Below are experts of layer 8 (counted from 0) of a mixture-of-experts language model. Rows are named router (the router's row for the expert), down (a neuron's output weights, with its number) and show model dimensions 512-639. Each number is 128 + 32 x the weight over its row's rms, rounded and kept within 0 to 255. Numbers have three digits each.
After each expert's rows: "comes before" lists some tokens at least twice as common just after its tokens as in all text; "raises" lists some tokens whose logits its average output raises strongly, later layers aside. This comes from a sample of Wikipedia text that the model never trained on. Tokens count by the router's weight.

# expert 33
router:090150112196169131121103151131112106152148083161149139165126113122118138144091117112081152072077084169165166134133126165088142086113150117093165066129069094088128116095123131135141128117115105140088084112088153162145147122139184198131153161097101162082075085152108216137141106126075121153121145137135096127119131137141117142137085159154120138069160139089179147079132100120198143155140
down0:149136132172149093147076104127079112112132147171144148127165103073073112070112160137111135119130133154144138113117167074095177177115106132146157230071133164180148143112142109115067154157131114174133143165098146092146154126099134120120151066168133123144104145139101107129097149097107062113152127156089180129122142121160149121176173164103120063105113079096165163124179085113117149158122
down1:109174091084074114137106124069136121133136108145167115131152122161075178187097121116038114108145131150151156131119110101154153150118086192136110112151109071142100034157131132111107123180109184114150125122122133052103110146152119179131114119121085129131172111138137111124175090054133144126105103112118112114094159118149154114134101095084165121150098096157101099091126109165154102175087
down2:139132109126164171101165159114162149120147132102097184062081119113151160156125132170138109109182192122099140126124126104128096084051127144117179175073098100129145098073112149164093120170113114116081106149200159151089114131171117146075136104135126143161145103105098114110115177099102124115185131133109098093132089069133138107124092089159159121101093159085139097121117184084137143112096
down3:136099141107093150170181122091129133153136118147112096127121152076063166184133138107129135104145187104103093131123125087159173086130098101138171094100092131051114135066142109145135210203118173152096183141169077185100145141128174103080083132119173054147111180100157125093151101133095162140140116134241188077134154165109081089086156121144112088102113146108136135127133094150151121094090
down4:109130155114104161121145117166144141063114078127174086167190160104135197126080160114148138109124086107134157099096142130145056083171163146177128158156080122156145139126146142154081151121103091147106055155086088137143157118081102158108164078115105111049131148111157095095132170174111089067091066161104150143162094167131154151170158165063141054147108204156200114151094185123118131142170
down5:077123162180155150065139104093114149114109113152130141187176115121124160104139103127119162182088125166134162106146139113138126150127147134148199129213167114123112179109107111174115108141122122104159130169128133118146169121126091144098144094137117110132117088117098167152114103141115119064065133130097137083128126072067163114184137216129154200187122154125137104120157148126139055101111
down6:120099163049064134155105134020174134094081085168139134108131081148087116149133155073106168136140125169210155107097143151118185139129160134122139191158179112122164169181166130185165108115139091138132141168118140145132125165138118097113162169107059128147142196159144162132126170191134129089136194122103124159128111143142123149127086159129148096053137120144122200139151102129114130160072
comes before: "5", "0", "6", "8", "4", "7"
raises: "7", "5", "4", "3", "8", "6"

# expert 35
router:101084141139152152126085125098105141185200107160076112161141112100093134130182096102105148069085098140142154137134115110089133107106168095068134103143058196121074124124137164173127133138156148128131088161159154213186108104167161164154149128132127156194099115122091143163104167193159089114105100137111166152075122111081092123128050166149061151143184165119148151146123119103158154130137
down1:123094192126128135165150173109160145130067086146155080217107194166148153066136184098139126151173164171136124169119070135142122175113129054116137168150149111134186089140168111172110117106149148103110105115116145117093135112131120137134119095196132140111092133143133099114138155135102142127167103125123115105140100067090104126122132131134137096131157053200103118164152087144139167137108
down2:152107111172158065202141187121129138123098129121118172123074089065150137189140124159125126101116180110101150106142140095106073077163156139112173101083119125115137159143124124156107103116128159116072154142215110193189163179118097181135183172148123178153160099202125071079125123121135139121164092117146136093156101107149198139156127144130169134138115156120155072091144065211149099092078
down3:105171129126146127150157149078106143103168134136133188115139141110180131084167038146120082152121174092142087094154112125145124142151142135105126132102205114126165087153115140152116142103069168145138105167119095119154130135147119142122138084137086082162113115200161116116170109118131119085065123174039188084100095164194117071107097184107137098151109139133168112139124054195200120108150
down4:088062132079141124130064068111172156111127121123082112132139135096110068167117056105163052168141168180150142116153154149150133143100144092164185091133138176100120161118100137147093083116150090113124120141112121118113148072142083153112133138099183182085145142145092144085128143127185135152096127085120144174082128099055102102127144149171146123122115145137101096125096115090104177175122
down5:113147107166085104114145063108089187096150162072158173106151118114100151186176135186108199158123112158110163155134158169123098128137168113156102095092115183108082207083155144147163143148121151133122131098176092106146118156187150112108096125151136094082130146108053171080176074147098166112032149131113121145122091178101121067158134154109130124094028124098126139114139108119064093170133
down6:126161120114142167185113140139091114137132083081084058153154168131100146072102134140112142173103151111156182051062094055177120141126130106168072131074145120119125152122085079152168106125150145067114130194106094121142122126188096117134165111123168105121126141127152113122092143126133129106108111107142082086237144136119104122111174145153064088106124162122119096165093133149133098094101
down7:100149148120118148127122123150067083158155113102124138131180108101175132138091097166119146178083144152108138124118108142118144128085083085170075110141112118082093054162149131078125100137117129151093106124183113125128076130140100144096122104130078133045102086195084134191112123128159066170096140135148093119119155064142117083117091112128113140156132116098157069164100071099141160106141
comes before: " was", " is", " been", " were", " are", " had"
raises: " also", " worked", " then", " played", " appeared", " set"

# expert 27
router:089102127146126107143140099059113107162172099154083134145121129126069100130146105119099152112111162145179134127102117070079155083103169124147160115146083154151117130120099180135145133181126151162136066133176053170145093109169182123159149115125113164214070147165131167163132085189120117118116106156115133141138165130115076103117129163133114064174153162189163189125130131080128203108155
down0:056132109155109120099174174117130143100074146146115109210107160134150175163134135086100153148162089161109201125146146067150143130162091157154076127127142132152180089149182091160105142116169122121163102090136151145116110150137197097152162131166121156080135092146162141081087122076077168075158106129172082158143141137167117060096118097150128114144158132187134067133128196104123076123155
down1:141122078147101162158141142084103131200152139089126153179108140108146133116083133107147135182177153142116161052119109154136100131156091102154103119166112160064113137079123107116128146129155158106160132161162044095103079133162153159129168098138094147134105105124102099200134091143135158130099149128099115115113153197163120104169157121108145146152094123131115101155103124122133087120116
down2:147129124116080167123098159147095135127125110074209149166077132105087127179109125193137090165059171111163193139153167114108109065116122143114156130169104126147136158118149154076050110118147122132117180120168131086152117169129164178142127101098114114140178155186174061126096072133138171151148146108136146141147103111188047131148199135153136175098083116100149111156135145114071159127172
down3:171097153132122062136142162162105142099165193154095175090190171174090128089127148119168069173179094059162138112125105090081162206133128189171126131122182188132090153112107111121101089176076146113070168163109077082080131148119182141136111131148106128125190105148141113138181056150112131103108098136237099120120129147079109155167113139053114076201136124156137169147140157130158090150115
down4:160133129109095157117133155081124166135130138173094194154103101120097119123099159177141119104128107111215067063038135127126135145141134090085107071177093132141131136080191127087145132156096142124159115123104170143129144124137112146150121135136096133141074101100171138079123123109105123083037128074099078161109184182108136125162134146135174143164199140112091162129114152154077096170178
down5:115129118096133131164177153167155087216106139134121180107094098118140093126109124127097147114199132101145157155122141165069088130171141156139132129120141127074119166146185100146184099113148158155147093096155139064139139110116112144151114136179134104127067140149150104130095088161154152144140172131082193113106152117136153093134140137151182082136161114137108146086183178066142093107102
down6:153144108133130144078130153153131172150110100045120119081126090109054089128136155121123130070163143115168152144198122113152110066147081095144149186118097091112097106075128125091148143155126140137101136149150160159134152164112140150122130084106132136143110156183167081133106117144098152148158106137090113098125149141210106163169034097167163123064133089162126139147183111151115149134080
comes before: "==", ",", " (", "The", "In", "==="
raises: " (", ",", " and", ";", "\n", ".\n\n"

# expert 12
router:082088122133160157174106110125123106155157106132130133101112148112095157163208079148109165062112059130174147140155074118071139123140111128117132131173073171152114168073128105162146126143099129125123140134124101158171118129142136162102166166109109147190100135138114162156147096109080128228084119070121092123129169115177051113181106177156088114135189134137138179128124156087140147087160
down0:130099121139096125117173161184143146111119125106164120083201122093177130120147119131103137140158117116128111126150159121166112178101121088129136093155204152182119152143117110154139167092103142133115136172143070167113153134132163145094130141107142099122169165157151171117069152153074125110125084146141142195102124143081101124191120194175082148096143122131128156155135187139065137152108
down1:150143139120150160172148119103170106098135071138158139104124100171117072120148144123118129110159155147131124086183105114134178118131129132140118102197163093176108120061096136135168152159140161096106128079140090154160148114106120098127131126117179156096098126113162190047178054128129116110104113165165118149136082135153102077090082139144092051101173123164116163090104111184150078175110
down2:164137169043141135174164117144083087097122160127151092190161151118122153160175142177140118130081140115152112175120189172117140146097055141128139132120138167169159122126141157115136118150134087162115103153153119152145115107128150175140096137171120160126109201117119121139077170164131111143109168081149127191154088120094132142126157094117121115149098098122121141122157158122099145082136
down3:133179162171102118096167107175092165167107087109134137138167115103104160101081107099133103161130134143142168218127144124082150195137100110161112136176100201139119048145142214116143122173136093158100163132104169178124063136140059130116117097208155147088167183157142120120111127174141106163063143132087136150165125114155079135140173124148136156136055150073149120131120124086106139148155
down4:150136128118146148044146111051153116153150135146134142143110163153063174163158124138103144139132114139129177109160158113117152167109112178089107140031124185116117106081059103094077143112103121167113136105157128157107079132151089172126117119166072151104133192133148114128164148120103174163052159190118112120116148114127085165085173096154152167101110118103200082157128129112132110105129
down5:070142166186155178129117131153198167138119088181133120135103126117152148152135109222133120121072124087138122112161131147143150108083117125175103138133101151069148089177153101087198115108084174154132127133109158130167099142135094102044127147149159096072130162068130128125148071119081112150101131187111087145162157092210195139112162089116071141067088110070151184102103153126009124128136
down6:142117116107050106145138072145108130154178222136065068121115064141150141106099112156118156172109130141067171131143067129097115149071174079147165086158160167166115105143106122158125109154153135167165125162100086182100072124142093159140099191111162146101116128117106229199093111098066088080117129157149078121088142093109141167136127138159117179095117151152132151090102153123105115161023
comes before: " the", " a", " his", " an", " their", " its"
raises: " the", " a", " an", " their", " his", " its"

# expert 7
router:088098118112140122124155141087113107155155105199139153133075092052095123093106120095107138100194093150135109116120094131124052081105179112076095093072081134146150176165090134121120133145107154142185121143143109138156145099166135124170135151145140130119133110136089121150156127118109139134105143134079118088073102148132100146148097098093101134174225137161195143162133167131147108148140
down0:098122085119126108159138112075134130207069067167130242090105145099162130132146157168148148125164116117131157108029078123086092088154128173135140130120133161149113067137123105115199167129118109147101117150120158098100152144111120163144089097157176156055116096112129108172110101140188120150066126139207166135147114131079113099090127154108167061127184131127103100161138139107133113125162
down1:179164069067102154095105084099119111163101147104127120155097173068142093073143086168097148174120145123142191135183137062059099128126123173168136132110139167175084073121137160147126118149203122135081086127154131105085128130067146116148100135167097150108153150127093043131104124138138066077126138095147105161040135114123098137160150120098130159093088043131168155096128145120109098059128
down2:140149119131174058135075167198166125124191161140172161108133149188121098102130107105116126146184103135144093124092128174135140103122103125224141094135139155122115118161105125093083143115051161126134109133067099139166139126126097098157162093098131167170157143162160073103169116119137108131105092174136147120143083194162165128170095176163122081090148128163097175112128173094126115091134
down3:104140095137100137077142069159148153025145140063159140130144112156119181082155111106149121092158115170141131082079138075149170082093112137141134094111143111140145150125149124106120137157104178125078081055116152133154082143088134097102142174144114152175078087158154128127103114096136100127141148213128095120160085140105162073081116120153153100087097172078149155128094108166189110114157
down4:162116130091100116157112154135154209119129161127115121124116151152136121097161094110179091123108143115110126182109122096183199100142140058119137131189104164130163163177133166104152137102137140129087119150170114132181095093108137169090165126054163126152189197095143106106112082155141119098134105113131131115165124140082155187129092183095114148118126136115093178151135083165134175133188
down5:112129156164104144119117147166166206142144109106138103169113089118093099167208119108098149179200131156091095168145097133140111124142123175151157123079104108128106120140189096162123123162141144128137131196082192179140155136163156172179195106136126120138174179177174113111110137129120176110185141125042162105120118071164143119135078159151223126148082116127165088156130106092126120156124
down6:078136068159154157164101151101106047114127200121085147168175098132123073171079162123136116141133101149162122130076133169155153164104151129109149110109143137156125107076099109152124110130087124086108089173126164079054149165143133158128068183095118123094121130119179134154144078072146117143115143135084121092082089144125130121139092121057090095151155150114085130120180137153137135159114
comes before: " |", "==\n", " of", " ==\n", "==\n\n", " |\n"
raises: " and", " of", " |", ",", "\n", "."

# expert 60
router:088100121174145111129117096116176102173146087150140166150132154099055118101158112091111177078097091179188104127123102105066101112136176098129182133158069129133125098146119211130095143130147124116138117128189104164146076112133191184151131120063103142169077151131094154171075178154143170127083120090120128176104117120107101140143089144153077153140128149143174173122079133065128132129162
down0:127148130148111132122107202029087124159112135125107168118103135187101111124086124073172122117145064070123108165126153130120120147159114143184080154106104215128125099123152090057107076093128078124150107135140114078130168155146146125134123080161099138146163177105150162144120153101098165071120088155125135167157197176132116064101099118140089139157115112180124159090130134126101063131095
down1:079084110134126172111113146133183092059132116156115075098141112173127078075100107122143109103124125130158117137196128087126142121109151150151110183121151154102130173149176116088211126161123132103144143072128097111119124103129150111115091188161141155045069157142133111096140100131095126139111143119144115087162106093143082066120117117138094108138108144172085104144126155163100173152141
down2:111212072157155177123112086112117174135122089143148140117097151098149195164134113105145117186117128097114103106150117073089195151102145153106090126113137144186070123181140116136097117075107105211065129122164167096119057106132137180145132133109135093120132108130101112170112166140107105159191093112165157163115181104099084125117099134137103135173162175203083097144102138221091130096093
down3:091147114158105132046062142152158116106072143133134097139069111158130163113132163091145137131088175119100080099143111122145184110164021165092135124147108144162131029122143169135097166152158118178125166108173217171100133188200167145098212153190123186084123164121125188068113132068139143091140115139089137125198126117133116171112135107137144131136101126093099143164110161074148164145113
down4:157107137121145123142132102147146179133142054131104125140130112094127078113137157160116147120051099184132145162181124177097140133159143057118135166112075173033103204086103185112075159082118135124144067184098154075098135143135095115120142049094074135158093143193097111141170145195086095117091180102167130104115144127161117144072128111146083190174166091085115138100139123103162163111173
down5:085121131131133137078157104141174152127118155122106062139122138142124113088132120131144131149083130126134135109134168094070197133106119138153130063113120144167193163114103123148173173180105138135103142129088112140161094120148160137164076049122126056166106050147128104149154168131079162096068160189134121185116113159086089153150100117138179130078126129141129134148138122110125145146103
down6:081176115148083119154091181144122132159100160097150155184109131146135139138067068150117120180135143170127190088159179138146160137094104118115114144115153121116096119137118076144166178096145119086089098083124188162135177170176160154136157093154128160115155179104117150122120160166109064081122115129092160159106127112201070119083121081116129186140158156120138118084161165173155153157094
comes before: "'s", ",", " and", " was", " to", " ("
raises: ".", ",", " in", ".\n\n", " to", " from"

# expert 42
router:117079125148173147163080102103110120181198085132097119125100121123138110161099112087107142069125099115160103123113122110127147101091139086104158093092108206131069162126119142134154114185086154120111077126130119182141069096194152150127145178149080128187120129161069179142141137170123101176095128085148108143098143105128081101162106122205105119177163147153137140136132146064124167127145
down0:125131117122154082156100100085116109096113095159115102146101133099186118131176151134085088174166070126168168165125167116114198096101103115111105108162126140131151056167111168120102097105096060130130126109128148186090070178138139149104127126102120104079118171101093129105130139127124148070166113149149126199192138164139091095150115160111115123147116141182135056155139134105165190123151
down1:186161125083171144169110148133006112146121100150073133121029187149158176134074128140119170107140088126136119143161134199097102078108156124092139157138122114144095151132108185174117113129127126141203146104125141144159170106133118070158148165138149171166164140097172096064108167142106106116155135099172138091062071098129123126145148102118145108106161066091151112102148074108163116117116
down2:184129080132134137069106143130122177188126144134117200113138081144112132133165119115064148141072233128173124052143117156185079134170138151188117129125128143164159090093095127170173157135172133140093107069100135140081096156112118164073117072103135127119107151151157112166150075115123121139094124078125172095137093150195156150203194159121120116159151179119164052155149128084074132159110
down3:147073132098115117123089160160137156139125142133082131109117151115106162095112098137132176128097179124128172203106106149059104130104048101096156125138070122121103163104140126126139102123126064105129152175141127063130125183131142150133128138039119080115162101095094067158121089147107126121121166108157157150120173140100163186127148224141110135042102158127089215080154077153108077156090
down4:077140073161106102111113154156146226097111145189140114143132109143118130128171148115107119143120134144127080190135152132094097152124092135122205096185150082169123129106175123072151166094156150143132104147113093068109137123136114128107121158109167121135115135118191140107126141103151091147114162114076129124091145118021125146115109156109174144160127107109116183088121125136132173116135
down5:125084107131090153123138086160113113152103139155131099115109181091122049129122211123180163162169134162134137099124124098144147142114136164131079087130151196078088115173149145165170142055082172105136103190165178151140148133142112061057128174074132117181165185141141115104094134121134154187132135129076166150081136154075142086073132167079135076106117169167112121105136094142164099107115
down6:084122118110158141135148136091130096126083103192149160177072052153099089114134136144102151050153151166116075170151145133125189173126158122138162080138085139157156049133098149113060128105082144149141127151100077089130117072107143141133128131124094085110156140124067126124164148082102211121119145098130161083144152125057116113090128143111174136144141119173104125117085154186153109064141
comes before: ",", " and", ".", " in", ".\n\n", " of"
raises: " in", ".", ",", " from", " on", ".\n\n"

# expert 26
router:079146098160129116198136129115021076116120112200085123128065198061095119121093138125150107090131070118129062111178089097095050144168168112109157108151070121160122135098120157165122153166088079181190083094141128139143092148171159153162102128098085130145108161149138156158087168150125105095064106122105087118087150113134075109146114197098071109087139179164184119131096110131142096145182
down1:138136110121116096049113094079155105108151150141144125119146119150200123099138045131166073215120117114118117119109138132089159124110155138121111147117122145042111157086184150146140122103077095089129110122126134100099141112153080102109078101083161137152155109173152112112090088113127160133123087159177156103158133139075154112112143168156098115069107137165118092116165106169129104120099
down2:110096124076129153137148141146120116165118122089149179144123203082142141116133138165124199152051155140102218108110154159125167154191167109144076175138109171143144161125119107155095124168112133142107147105140137140152133106124058036082182060111100097107150157114110150151133122227141163141183108142136202155137107141127103140159084098176106128127151098136134137088065137139106067132154
down3:161071209119105161133102143134131172080141105162110111136120168159134120057194140178136165126165153082132097105086087077154153174166095108097137131112166112123143168110131129106093125105137072107127156111114145134149159122104080137137123209146145120179201125152185139058110118190103116123123144116136139113185126187087097135110093128094081092115173177108107131142142092107097149149113
down4:133122130110165101111077094100138141149108092118154207129140140104091132174126159141075146121055104156046105137095183166166061092125120078132113170146156097160136125148094087117182118146104131103177183111109073069183067230147146120114117166065150133107148114137103131168092066114172070173109133082103131121090128161141130147153126145152169089167106107189145147078075107152099108136137
down5:125162096141146139118084117097190095174041126127127195155146154095151127100126159141220103176051152066118114129113145120106137114080116078065160143185131119138146197151165096092106120120115149054067148131152196108073159135156141135117166139097138125079104115133159094098091166128107197091120089147158118124095138162135139097093121066159115110132139169128096100145119147119134078098108
down6:132111076100129107111080134125134117107143091062150125137111100084125132146127135167140130071120196093099179107141092168127149101097136146122134113105161114168154122162188158066099142170104113193093123116167156156078117165128137083167116069147091072066151168130109119110084144136054079129132166215173121143107160107162152084158122111065166049135112123093118141157133140116138108155112
down7:065104108015134167129073132139182170137124114175179137072155157156156131142142117124148118103101185138063121129080130141195074119123083115156084150117134172068169113163108130130088068062111145123201086154090200106089201057120081133180105130145118083105094123087178101135131131163094132125147126079074147156108148186164124105120139141194107099131162137136128097136159117089091131107128
comes before: "9", "2", "1", " ", "3", "0"
raises: "9", "0", "2", "1", "5", "8"

# expert 14
router:089161139168115094125164140145164128165130129112184071111111084126106137109167098165130086102077148141147147120130088127053141121144168115142204113175031175152104150085122151131129182154115180149123077152120077149126141102101129199090166125163124183169151134178146143113106171131160128184157091086141109100111181076134037171205075152158118079113147138167151115112129118101149163113171
down0:130107164090094132126085117116199176154117109117149105141158194155098136132131072155142163119165121067174128137126122136139120181166105095165135113112169084083138100174106164169141131122145131116099127110136116125110110146112138123180088137120139100136158184122073157121113128128158128125125179099157058120099167178139132101143114134147035090099119155128143090099165114107111104118118
down1:160095131127146073121118137156146127138184105139123239101153023169175124129120130086100135112091133164172080058153126084111157110087123138096151138117184071151110096143162144078140178173113116146133141105070120164185190133186119129098140139115113120165161141187135135170179132117185093106144152099127100169118112076143123110142111153154135112151113143094171098090114125131106112163142
down2:138166159169127095141150124045143089124114139110107136124136131086138111078151075154118150082160129109092118098086111155151099133132119152175159086156163129122206111123128115129109181120144169122169075126119095138121142172190165110123102123156143159149149104116134107119118093106135066165100121157137126119165149144144080107082178152126147091116148102175115090104104123133123175120096
down3:096194108130173079139107137137129146102130111101157127085153124163121139129030131129117095068190138146134160165092175159117119103111133095116134188142107121131152130183165133157120144135156139157043120073059135025085082092190130135164130181140140074108147141142071104116141171121156158143115186167130163124093138174185156103111169165097156158143058092110130129131109121144168123127117
down4:084161164128097180159112126076177097122093113115144092048129152063141121223137108108175163154175140188086101130103111102157104139213095070079134157134125117189103093171137119131121109142075134118116131137123061182149111143157151042114107103094106158160090138162146146091142113153190119165152207126125072078147144116146054147146142169099131131115106120088110158130122064103088125118160
down5:135164134045146122089175127114157176170161174098100190143075177105134194137193165145088104118107139139158097090127125103103106143115188164121107059104170091170185117130119126043152137117147119085169091148156055101157133117169125138133148148171051133104095115167118155150095099164107125102134215117112129077129124138096127129151062151136212151072105109118062160108154152137165164087108
down6:132119152174162095132182121099064147140107106137126109132122130152168149132086122133202140163163110148115104169132144156129126129175141138139141094137147140098069103137102128110117143083130124132118106098136151140148156160141130084146171121131127163139143159101107185099079113190102137095147116144141146111154080146173151100133153106064126131190122103102193098105097145155139127148116
comes before: " the", " a", " New", " well", " an", " California"
raises: " a", " the", " an", " one", " another", " both"

# expert 16
router:101126083169152132147115065127139105143129104160101064122099128133126143113174075085107135099047098135138137136157112123131153073162164099135183113103104136100075103166144158183189127153125152142100090126096072113135141105143117169182136165118090118147147192130128089147162108141152139113147166127125157150146209051124063085119092088139104098096142147129136176120118122113145162096159
down0:097168109131089125142075120097122143147112138085121078144101088136131144127162182137141178126160083084143189142122065158125114127145104135112068146138183111121111129161092144116199122155100128139150114138135079120079146139105140077142156137121164141130063129086177099106083130142053138140062090121126127080149123139153153070163115102079103124137144160048189096116105089159193151179136
down1:183124169144133090116105151162061147135086164099138094161084122067170129109114087121168097101108094184136127137107178105104108117086139119107125124156119102129108090151136142136115070123142115177194057102155153083169112131120170117124104109184133150069088156106139080173123085094129069115131118094113108119123101150135070126146124132124131117064185179137124124105160049081134130051120
down2:108145136138112088141118151168098127176123163112144104137160115112209097144154171175155121154138087089156164122124139103094127174090170175181085080181077196086117124118094195141178103105141136079112112140165130142113140074063124142151139177083186143110140136129123143111103151115134123179086129124124098149097160166040133173073152148099133128140155181140115132127127084193172105152109
down3:102136136132131133110099151130129145146090171116137113111077143114080178093122041170161133116101174149115063157104110164164154102129130125232119122139103134141101150143178180093126120139159078178180188042141193130118125176116172110173116075088123107104160148126196106223107161143103091124113152086142071125123107108124156177145123183194129117094154179131213156149133109089039100097087
down4:067053080162136141151085109139101083071145133133162175119068169061133108108121121127148157142083141138147071156154083111156131124148189122083106113078170106131124133137164086168166125096106147103116103119146102151107154160225185108151117131205094117088121145103102195080120127152185146101123121129130144091124123126103148114092106077176162125070142139110133076101215156076155110156106
down5:167137113118152163126177147142134151195114164128080126104115162085185167148069147111042095094095175079117099125099116106141122091130189135128099134088096152110177111119147113098129108157101088089197157137141120147111141101095110155164033129113201148088125136083105146087110134195132152109162177177139104151163128085042122121117187143138142124138128121217099153087083119102115125129143
down6:122186162137082141100194143119193112161118084150088098149149141148127134089118191129125178111170152170133104172121071067177118146122179174156138150147091169095189117083178129109194143141075101163116146147164181123134099128148084151114120074111094123142180149152133169104150128168137163141130147111165113079131123082119183105136085084123101134158119122134094096129106137168149146177170
comes before: ",", " |", "\n", ".", " City", " and"
raises: ",", ".\n\n", ".", " (", ";", ".\n"

# expert 36
router:056134156193125096170061109162140130161145115204117105084103173139109144118147139088079162086129152163138139125116051137125146126183197176102160158099082154128081174068129123135157166158138085125136140115194118134099091147142103149133133069112096163163104091156150153189191115097142151104146210074083168126139096132094088067164095113182079136201180136131165155086169179128118132181178
down0:123034115109159118123190102112115147092137160130133158162111146134121099108101085087135110167112048109137198121184124139073087117091163127079156154133134100142108071120170142127128143149150147115110095106114110139132105066111134097128097110135101076146146125041131127096159092131155154144116120198159145155118148113107113170069087172137073102158132150123141155171144112145131063125114
down1:154178138169143162149124095117141140205134162159157101105149105110151164127087180117147110157143154168127140121110084136150115122106106129087093165144103087195113162125119110185052102123171156143134103113143125111115088130133107108116148142068072108148126135084133132161125141083092142109094129168118175087111131152108111121139089087117185127193150114132174053133087087081140122192124
down2:128085071082119142195129082145140111111131161138182171130124152094140178168126099077149103072113202092159139145123105142131144124189083120161142126164122138189122127115118138159154131165126146155127048121141137129123083108205110111133068137137080163137137158092122111125095116185087195097135112151064105142145112125108117127087081126097116152116123117066164060081163157125134155134136
down3:133120128122192090112174157109120205079139172158159127186125151119103136181169090172106123131136182149183099129126129121162135138190142155161159177127132095112123129153087165116145177145121102136156116074116129105102097116159077113134131143106139106179133101169156088124142132129111092139131145175119073086177104126077137124114141094118093128112129123092095151139152155172156119111139
down4:134115124121167144150200160138150165161167173159169150072142113111121145107074090132134179106184115105226107192128108107116169078107197116137103125112124180125130127084127112137082106118132171062117148154161086149183104075117145164107100150152113100134085140161102141203127165113224175146093153125136118115143151113136104172175165081075116176077134190100150173107156123060053155173126
down5:202143157156182151116107151090120170065145091161101157094132141092127141141131193130138147114198076117160146129123128148148056152057059077122102141116142107086097136160129176156157153096156125125108097155138151145122161156181131132092122185104123174161104090115116151177113128140151105222132166169120117134146174040144080151186110172132112124118114092194122156081166039122084103082095
down6:127147184145113126097149120173137127125145102090161091109161184143101132110112063128134132094142054100159159169151119125091102127113146139144138129170143106149121138146188111150164163155159151148194136116084123157135131122111141092131150147214068118088091132145106090085120159156133103143120114081112151128087110076171161152154138087130110137099175125175129133135203126194093118128134
comes before: " |", ".", "–", ";", " |\n", "%"
raises: ".", "0", " |", " in"

# expert 49
router:108106161171115139130120089120131083154162098174096158080148140112112133152163050124074110088136113132122127106141098107085144148110127094110118138143043150159088115155105136132105131158073143117152107079129133239162113155124161137070145096084134165166103150151099182213134121179117104141104132110134119144093119137169138098167091131151098122156213098096166122121128100137152099083123
down1:099087088175127156060156170153173112123151116113097183107126109076130157121124101123106202107104128175158155139126124186068187173124104088173106149110102101168123136119117075113166128140164155138079124140102094095167130095097122128146113193153081111160089149099103138121093134141107129145190160203122138079081108082174125064167210106137128102051082113084174090132145119130121156156172
down2:113110121135199119168113122111148173180122113101090094138142159124157142090076146197131090157114176109186088076130115095070130139182140134117134101087088125125162085080095143124135145097165124138120124160159191114115101109146115111105146124162095071134152116122088140103075125157121089148101136146155113165137102127092140161120098085133218168157085100144160129141152090133069099117159
down3:094139178087131118101081058168110152115222127062143131108133076156126160132098151083117100157083053126130150163127090091182124216072102175095164130130104110138136179113134121120061114106117104156092153154116168129032117127161140107097104114121108148073116100149097103134201092117108087114110141135154106145126083084154178234118146086114191115138136171129141132106154161160176113160142
down4:101147111081065146097148101125131118178129155155198144092113126112115169124110079115030111154133103085163117153091151098122089118099141186142146165136068083077111113172177107150123065142134181126109104126129149151092184114146191140108127161114131126152159136151134138091118141172097128137143181113127103091063056125124089122171150141109137163148120168161112141130079078096100126175092
down5:165134121111119173125138082156107113167064154102128179153158121160089153160132120097119147131076129140135135162104132124085160143122149084068065180136133147147184088142096119153156113111104100115114135118101141193159178135106105149151123103161116033140168158094177118135132122105125226144111077121135109171209154101127130131175107091166092063113160138134169150114089146140086178100157
down6:117133108168134153125153109058185147098164117090142071141126122049102108101117164117114099113151091109129094128097120103104102141138155137152180148093091143189112149130194082115095097103132153153110125083081157087115123095147129103149188130118108147099073200078095088135188199080065116151196152129110091095098196126176128173154155157121104140075115139157162085093113136105048128149140
down7:140103053188121169128150144092176188126099126150117098155136147134163123130145079096164137083109139129087098150110114123125130116126111107091113196160070159084162115102104151173134123119141108135101126079141194124116024145147138144119069112134193154147150111120148144111068117042152132141125135096139104176086194197107011186202128152112118122101087116100182191132205145103084110126109
comes before: " of", " to", ",", " in", ".", " and"
raises: " of", " with", " in", ".", ".\n\n", " from"